config = dict(
    d_expert=128,
    d_shared_expert=256,
    hidden_act='squared_relu',
    moe_layers=[0, 1, 2, 3, 4, 5, 6, 7, 8, 9, 10, 11, 12],
    router_score='softmax',
    normalize_top_k=True,
    routed_scale=2.5,
    balance_loss=0.00255,
    balance_bias=False,
    lr_router=0.00131,
    norm_eps=1e-06,
    learning_rate=0.00292,
    max_seq_len=512,
)
Below are experts of layer 5 (counted from 0) of a mixture-of-experts language model. Rows are named router (the router's row for the expert), down (a neuron's output weights, with its number) and show model dimensions 0-255. Each number is 50 + 10 x the weight over its row's rms, rounded and kept within 0 to 99.
Before each expert's rows: "comes before" lists some tokens at least twice as common just after its tokens as in all text. This comes from a sample of Wikipedia text that the model never trained on. Tokens count by the router's weight.

# expert 21
comes before: "19", "20", "1", "0", "2", "3"
router:41 38 47 50 54 44 34 52 73 35 50 52 41 54 59 55 55 44 52 52 56 44 62 42 72 60 53 44 40 51 52 30 53 56 35 35 49 54 30 43 45 44 58 70 51 37 73 51 48 16 54 47 51 44 47 57 40 44 43 41 50 60 39 67 41 58 49 36 66 62 35 46 53 39 53 52 59 56 47 50 54 55 47 59 62 55 50 48 35 41 45 39 66 66 38 40 31 59 56 33 48 49 56 42 60 55 50 34 48 56 49 54 47 48 43 51 59 40 34 47 51 47 40 54 59 52 44 53 38 59 49 45 35 64 50 39 37 51 62 41 35 51 62 51 57 54 63 49 59 50 51 40 42 62 41 58 31 53 43 61 37 22 62 30 69 40 51 57 39 43 62 46 46 36 73 45 56 61 50 45 43 52 54 45 60 39 58 67 53 73 44 45 49 50 54 54 65 54 40 52 44 53 43 62 60 57 59 59 59 37 49 59 59 57 46 44 67 65 41 41 66 58 50 49 42 46 31 44 53 55 51 60 48 58 63 63 57 43 26 42 54 51 64 56 48 68 38 46 38 37 60 58 28 50 65 46
down0:57 73 51 36 50 63 56 34 66 35 51 60 32 33 44 48 58 46 47 50 63 41 66 40 42 35 41 47 39 53 39 46 35 60 41 40 45 47 33 41 51 53 51 55 43 40 45 43 46 67 59 55 55 49 73 48 56 58 50 52 42 49 46 30 54 45 50 62 51 47 44 49 68 68 57 54 71 63 52 62 61 27 46 41 70 59 63 34 42 53 56 25 56 49 45 61 52 64 46 59 55 52 41 62 72 53 47 50 47 47 55 55 59 57 50 43 60 64 40 51 51 69 62 36 59 52 48 70 57 50 62 71 53 21 49 51 51 65 59 35 24 37 62 51 57 37 56 46 59 45 51 52 44 57 58 47 54 42 40 48 39 52 60 54 43 50 58 54 45 40 61 45 41 39 75 62 59 61 33 55 66 50 44 66 53 40 73 38 58 54 40 47 58 49 63 43 45 45 58 44 51 57 46 49 56 59 54 58 42 44 45 60 50 46 52 57 40 48 43 50 47 59 55 59 47 58 35 60 43 47 40 53 46 46 42 58 46 56 45 43 25 37 29 38 49 42 26 51 50 44 56 57 46 52 49 40

# expert 8
comes before: "==", "The", "===", "In", "|", "-"
router:53 56 42 55 55 35 34 35 44 57 51 47 41 33 50 54 32 48 62 41 55 42 52 44 64 60 39 58 44 58 64 47 49 42 45 29 52 44 40 61 68 40 40 70 63 50 63 54 50 25 56 58 52 44 54 42 41 54 31 44 49 47 47 49 50 51 53 58 61 50 65 50 52 36 47 53 67 35 36 57 59 60 42 49 37 65 56 36 46 53 37 46 57 66 57 41 43 62 50 56 59 43 57 43 50 60 44 68 42 46 40 38 61 44 56 61 56 34 39 43 33 63 53 50 52 49 44 45 67 57 54 60 38 37 59 52 61 35 63 52 51 47 51 46 43 53 38 42 38 57 69 33 45 62 26 65 54 60 55 60 52 28 50 47 62 40 51 45 42 73 56 54 47 62 55 41 26 39 47 65 48 66 63 57 53 53 47 55 57 50 32 54 52 46 47 46 51 55 54 49 43 54 50 72 62 48 42 54 55 26 56 66 39 47 43 48 68 57 47 38 41 50 34 47 47 44 44 58 66 45 55 44 32 60 45 42 36 46 34 48 48 69 28 49 38 36 42 61 47 37 61 47 54 64 59 31
down0:45 57 75 61 47 46 31 59 42 49 42 54 60 59 50 64 55 56 49 53 60 35 47 40 57 34 60 50 42 56 58 48 53 42 40 59 59 39 54 44 44 67 64 45 48 43 60 63 53 48 42 62 36 45 47 45 59 59 54 52 62 55 37 55 59 48 38 67 50 38 41 41 43 51 59 51 58 48 42 51 40 53 45 44 52 49 64 46 48 59 67 45 56 46 46 33 68 72 59 55 54 43 49 46 44 34 54 47 42 66 43 45 53 54 55 57 47 49 38 30 47 55 53 61 64 56 57 51 54 56 40 59 57 37 44 68 51 40 54 55 46 61 67 43 39 41 55 52 67 34 60 33 42 37 34 31 41 59 35 39 57 50 49 63 49 43 58 39 43 52 62 64 60 40 49 48 48 50 58 51 38 43 57 31 53 36 37 50 31 51 60 43 44 29 31 59 44 62 36 45 55 51 54 49 57 55 58 59 49 31 25 54 28 47 34 57 50 46 71 48 45 50 59 28 58 30 73 65 52 48 45 50 58 63 58 57 51 62 42 65 41 54 68 58 53 39 72 53 51 58 52 41 77 46 61 60

# expert 17
comes before: "|", "-", " |\n", "|---|---|---|---|---|\n", "|---|---|---|\n", "|---|---|---|---|---|---|\n"
router:60 43 43 39 43 54 47 39 35 47 46 41 52 64 53 52 46 45 45 43 65 36 44 43 56 56 69 43 47 49 67 39 28 51 47 65 45 53 45 45 51 58 70 58 51 41 51 44 64 37 53 45 56 49 60 63 53 50 44 59 57 49 38 48 39 50 52 59 30 38 43 63 66 38 51 50 44 41 49 44 56 41 39 49 71 57 59 47 42 42 39 38 68 49 44 47 39 46 63 53 50 58 60 40 38 45 54 67 48 66 49 41 65 60 67 48 42 51 57 41 48 69 37 43 46 48 52 51 28 52 47 39 54 59 53 53 51 50 60 62 49 57 48 38 47 48 54 37 22 37 46 39 50 61 44 41 43 57 56 62 55 64 59 55 45 61 54 62 55 46 63 57 45 38 55 66 52 48 47 39 39 51 39 51 52 58 69 70 45 43 48 66 69 56 59 43 72 44 44 39 43 65 58 60 48 35 67 63 47 58 44 45 43 43 31 40 57 49 47 52 35 34 76 77 67 45 52 58 64 55 33 42 41 54 61 61 43 49 48 70 73 51 45 45 47 60 49 63 72 47 46 45 61 63 65 55
down0:42 42 55 49 51 46 43 52 55 49 49 48 37 57 44 57 49 58 46 54 22 68 55 54 51 69 67 39 49 39 56 54 41 48 52 65 49 35 56 57 52 49 51 47 49 41 47 46 55 32 59 54 63 48 56 63 74 21 54 38 65 60 35 28 29 34 43 66 48 51 49 57 42 43 46 52 39 51 43 46 58 46 48 36 42 43 44 49 59 29 68 24 44 40 45 42 47 69 42 53 56 59 56 53 47 54 52 41 65 50 39 30 53 40 40 66 44 41 45 40 59 42 53 52 64 52 38 50 53 54 65 41 60 65 43 51 60 59 43 43 53 43 43 40 46 49 52 48 52 58 37 46 53 48 51 56 57 45 57 42 34 59 49 54 57 58 62 45 60 32 33 62 55 58 39 43 49 46 62 59 53 56 45 43 46 45 52 44 46 38 52 54 83 44 54 61 54 42 49 49 45 26 37 44 37 48 35 57 63 55 36 57 62 72 66 54 66 72 30 44 63 56 72 45 40 58 45 51 43 45 51 48 60 23 42 46 55 54 60 38 45 42 52 42 69 54 58 48 49 39 53 42 44 46 41 35

# expert 42
comes before: "20", "19", "1", "2", "0", "18"
router:27 45 51 43 49 57 44 32 36 42 72 45 45 41 64 52 56 43 45 44 48 54 36 44 69 54 36 60 38 59 51 42 45 61 35 30 50 45 45 36 51 60 43 44 39 42 45 40 32 45 60 45 54 62 61 42 30 50 62 62 44 45 48 44 44 37 68 39 51 38 36 46 43 32 54 56 43 33 56 62 47 51 51 63 47 67 39 56 50 52 50 35 44 67 57 41 45 59 57 55 38 49 59 42 60 51 64 50 43 55 48 42 41 74 32 56 64 59 46 55 62 66 63 74 39 37 54 62 40 61 68 49 49 62 56 50 48 36 62 41 52 40 65 65 63 36 34 65 69 57 66 58 49 42 51 57 46 48 53 59 33 62 44 46 34 35 52 58 50 38 56 54 43 43 48 50 52 63 43 42 41 41 40 45 43 55 59 66 63 47 48 58 62 46 58 53 36 33 41 51 47 39 37 43 66 37 44 58 45 54 49 46 41 60 37 52 35 41 58 46 45 37 66 61 55 39 65 54 51 27 43 58 49 63 42 41 48 60 50 46 71 49 58 48 34 56 54 40 51 38 41 45 39 58 48 55
down0:56 37 64 57 43 53 69 58 46 56 53 44 57 41 52 64 40 53 55 58 31 52 47 64 83 54 46 55 58 54 59 49 46 49 42 44 42 55 37 37 55 45 49 35 41 63 55 46 30 47 51 72 34 42 37 56 46 45 24 52 51 42 58 38 42 40 54 47 48 62 67 45 39 64 55 47 37 55 71 49 44 58 64 49 53 46 52 42 57 48 50 52 42 60 51 43 48 49 29 42 44 40 49 49 54 33 35 48 56 44 51 50 38 56 55 53 33 51 50 47 45 58 47 59 53 55 66 33 32 57 44 37 59 70 40 58 44 67 39 53 40 48 47 24 57 59 34 66 47 40 34 58 42 47 63 42 34 42 51 40 56 37 48 45 57 44 56 51 65 40 42 38 42 67 48 48 40 56 48 35 39 51 63 38 51 40 40 57 62 55 63 39 55 54 52 42 55 52 45 44 44 73 43 56 70 69 41 50 57 59 51 44 38 46 49 48 49 63 47 63 46 57 35 50 45 42 33 49 41 58 46 50 38 60 43 61 68 68 47 52 64 52 47 67 50 30 44 51 20 52 35 46 29 42 42 44

# expert 33
comes before: "-", "|", "=", " •", "==", " Born"
router:62 46 53 39 62 66 39 41 51 51 60 51 55 57 54 58 45 43 56 42 44 50 54 44 44 43 55 50 48 55 47 43 59 54 44 62 47 58 33 38 45 48 52 66 34 31 48 51 63 39 63 46 53 42 55 56 35 43 60 47 51 70 58 42 54 61 48 54 63 43 47 53 59 61 59 58 49 68 61 56 53 41 59 55 46 55 47 57 60 78 49 47 64 62 42 60 45 57 37 35 55 51 60 39 46 45 66 58 37 51 43 58 44 60 60 41 59 47 40 51 64 68 53 38 47 68 45 54 37 54 37 62 39 52 37 57 47 63 39 62 66 51 40 43 33 51 51 73 41 54 51 41 42 47 63 56 36 47 62 65 61 61 43 57 43 40 68 56 47 46 46 47 45 55 62 45 48 41 66 33 54 75 56 49 43 52 70 48 60 67 47 57 34 62 63 40 50 38 42 52 51 44 41 68 29 54 41 58 58 30 50 75 47 47 59 46 47 42 56 52 38 57 73 50 30 43 67 48 56 60 49 28 31 46 40 69 64 46 36 59 52 60 42 45 43 33 42 48 48 60 36 47 56 49 38 31
down0:47 65 52 52 67 49 54 51 67 60 38 45 27 54 45 59 62 40 45 58 56 46 60 44 60 35 46 69 42 54 42 22 55 46 72 57 56 45 49 53 61 38 46 57 44 51 34 28 47 35 42 52 66 58 47 57 50 42 44 60 38 48 46 40 74 59 46 53 51 48 59 42 64 65 63 51 67 38 47 47 67 31 57 61 53 48 68 54 38 40 44 48 39 50 31 52 53 37 64 52 38 39 40 50 51 56 51 52 60 57 57 62 49 50 67 40 47 64 59 54 72 47 38 47 43 45 74 37 62 43 51 30 45 60 58 44 46 55 44 64 51 57 49 54 61 60 53 40 46 47 50 58 45 61 47 49 44 52 41 59 51 49 52 53 39 50 60 39 52 47 57 46 48 53 66 54 53 57 55 42 60 71 47 58 63 40 39 43 69 58 55 39 42 73 59 53 39 60 44 51 70 67 43 46 65 53 40 54 46 59 42 77 44 48 57 58 14 35 48 39 54 51 36 50 40 34 48 54 45 56 52 64 48 60 49 51 68 57 42 42 48 48 40 49 55 51 40 51 64 45 57 26 46 55 46 57

# expert 24
comes before: "==\n", " |", "\n", ",", "==\n\n", " ==\n"
router:50 48 43 55 55 57 70 38 50 43 42 39 64 56 58 54 34 47 55 43 57 65 31 50 57 49 46 63 47 56 55 61 65 40 49 62 42 35 56 57 60 52 63 48 56 36 38 66 51 56 24 60 45 50 72 50 66 47 52 43 53 34 44 44 56 62 47 50 60 40 66 49 62 62 40 53 38 49 55 45 40 40 41 71 53 64 55 40 62 29 49 42 45 49 52 49 51 45 42 49 53 51 52 57 44 63 36 41 35 50 61 64 49 63 57 43 40 45 54 44 51 64 47 50 45 49 42 72 61 62 62 33 52 54 45 74 53 51 37 55 43 56 49 42 47 51 30 59 35 52 59 60 42 57 50 29 64 54 46 58 73 55 48 46 44 32 56 36 73 51 51 52 51 60 51 52 41 51 52 37 26 33 49 44 50 41 48 73 49 34 53 65 53 59 51 50 72 40 63 48 45 47 63 37 52 51 54 46 45 65 49 57 48 61 66 53 46 56 40 53 38 34 43 46 61 51 70 50 51 58 68 54 59 43 37 41 64 59 54 59 45 78 47 41 38 47 62 59 35 43 35 54 42 54 31 46
down0:45 27 43 60 56 52 36 38 42 43 59 50 48 54 46 53 35 40 60 38 41 49 58 58 34 39 37 49 30 46 63 50 54 52 36 41 44 60 48 44 38 45 54 30 47 62 68 65 40 55 38 53 47 38 56 55 60 37 40 45 32 49 45 35 34 48 55 49 41 65 67 59 53 40 46 63 41 57 41 44 60 54 44 62 33 37 41 56 36 47 58 48 49 69 61 56 57 56 70 38 65 52 47 19 39 53 36 44 33 51 50 39 54 37 60 71 56 49 51 49 47 43 23 42 43 39 46 49 57 47 43 53 63 52 52 31 48 62 54 54 55 50 38 54 70 59 47 81 39 66 46 57 50 66 45 32 41 58 47 63 54 29 57 30 44 40 50 61 54 55 53 48 58 40 47 50 48 42 56 36 58 45 57 49 57 54 56 61 54 58 54 58 48 62 43 46 67 64 47 66 49 42 56 59 48 53 46 40 66 55 42 51 71 50 61 47 45 68 54 49 49 60 39 61 48 63 61 48 51 45 37 39 45 44 35 55 36 43 47 65 54 47 34 46 59 50 35 55 44 34 43 48 39 53 58 45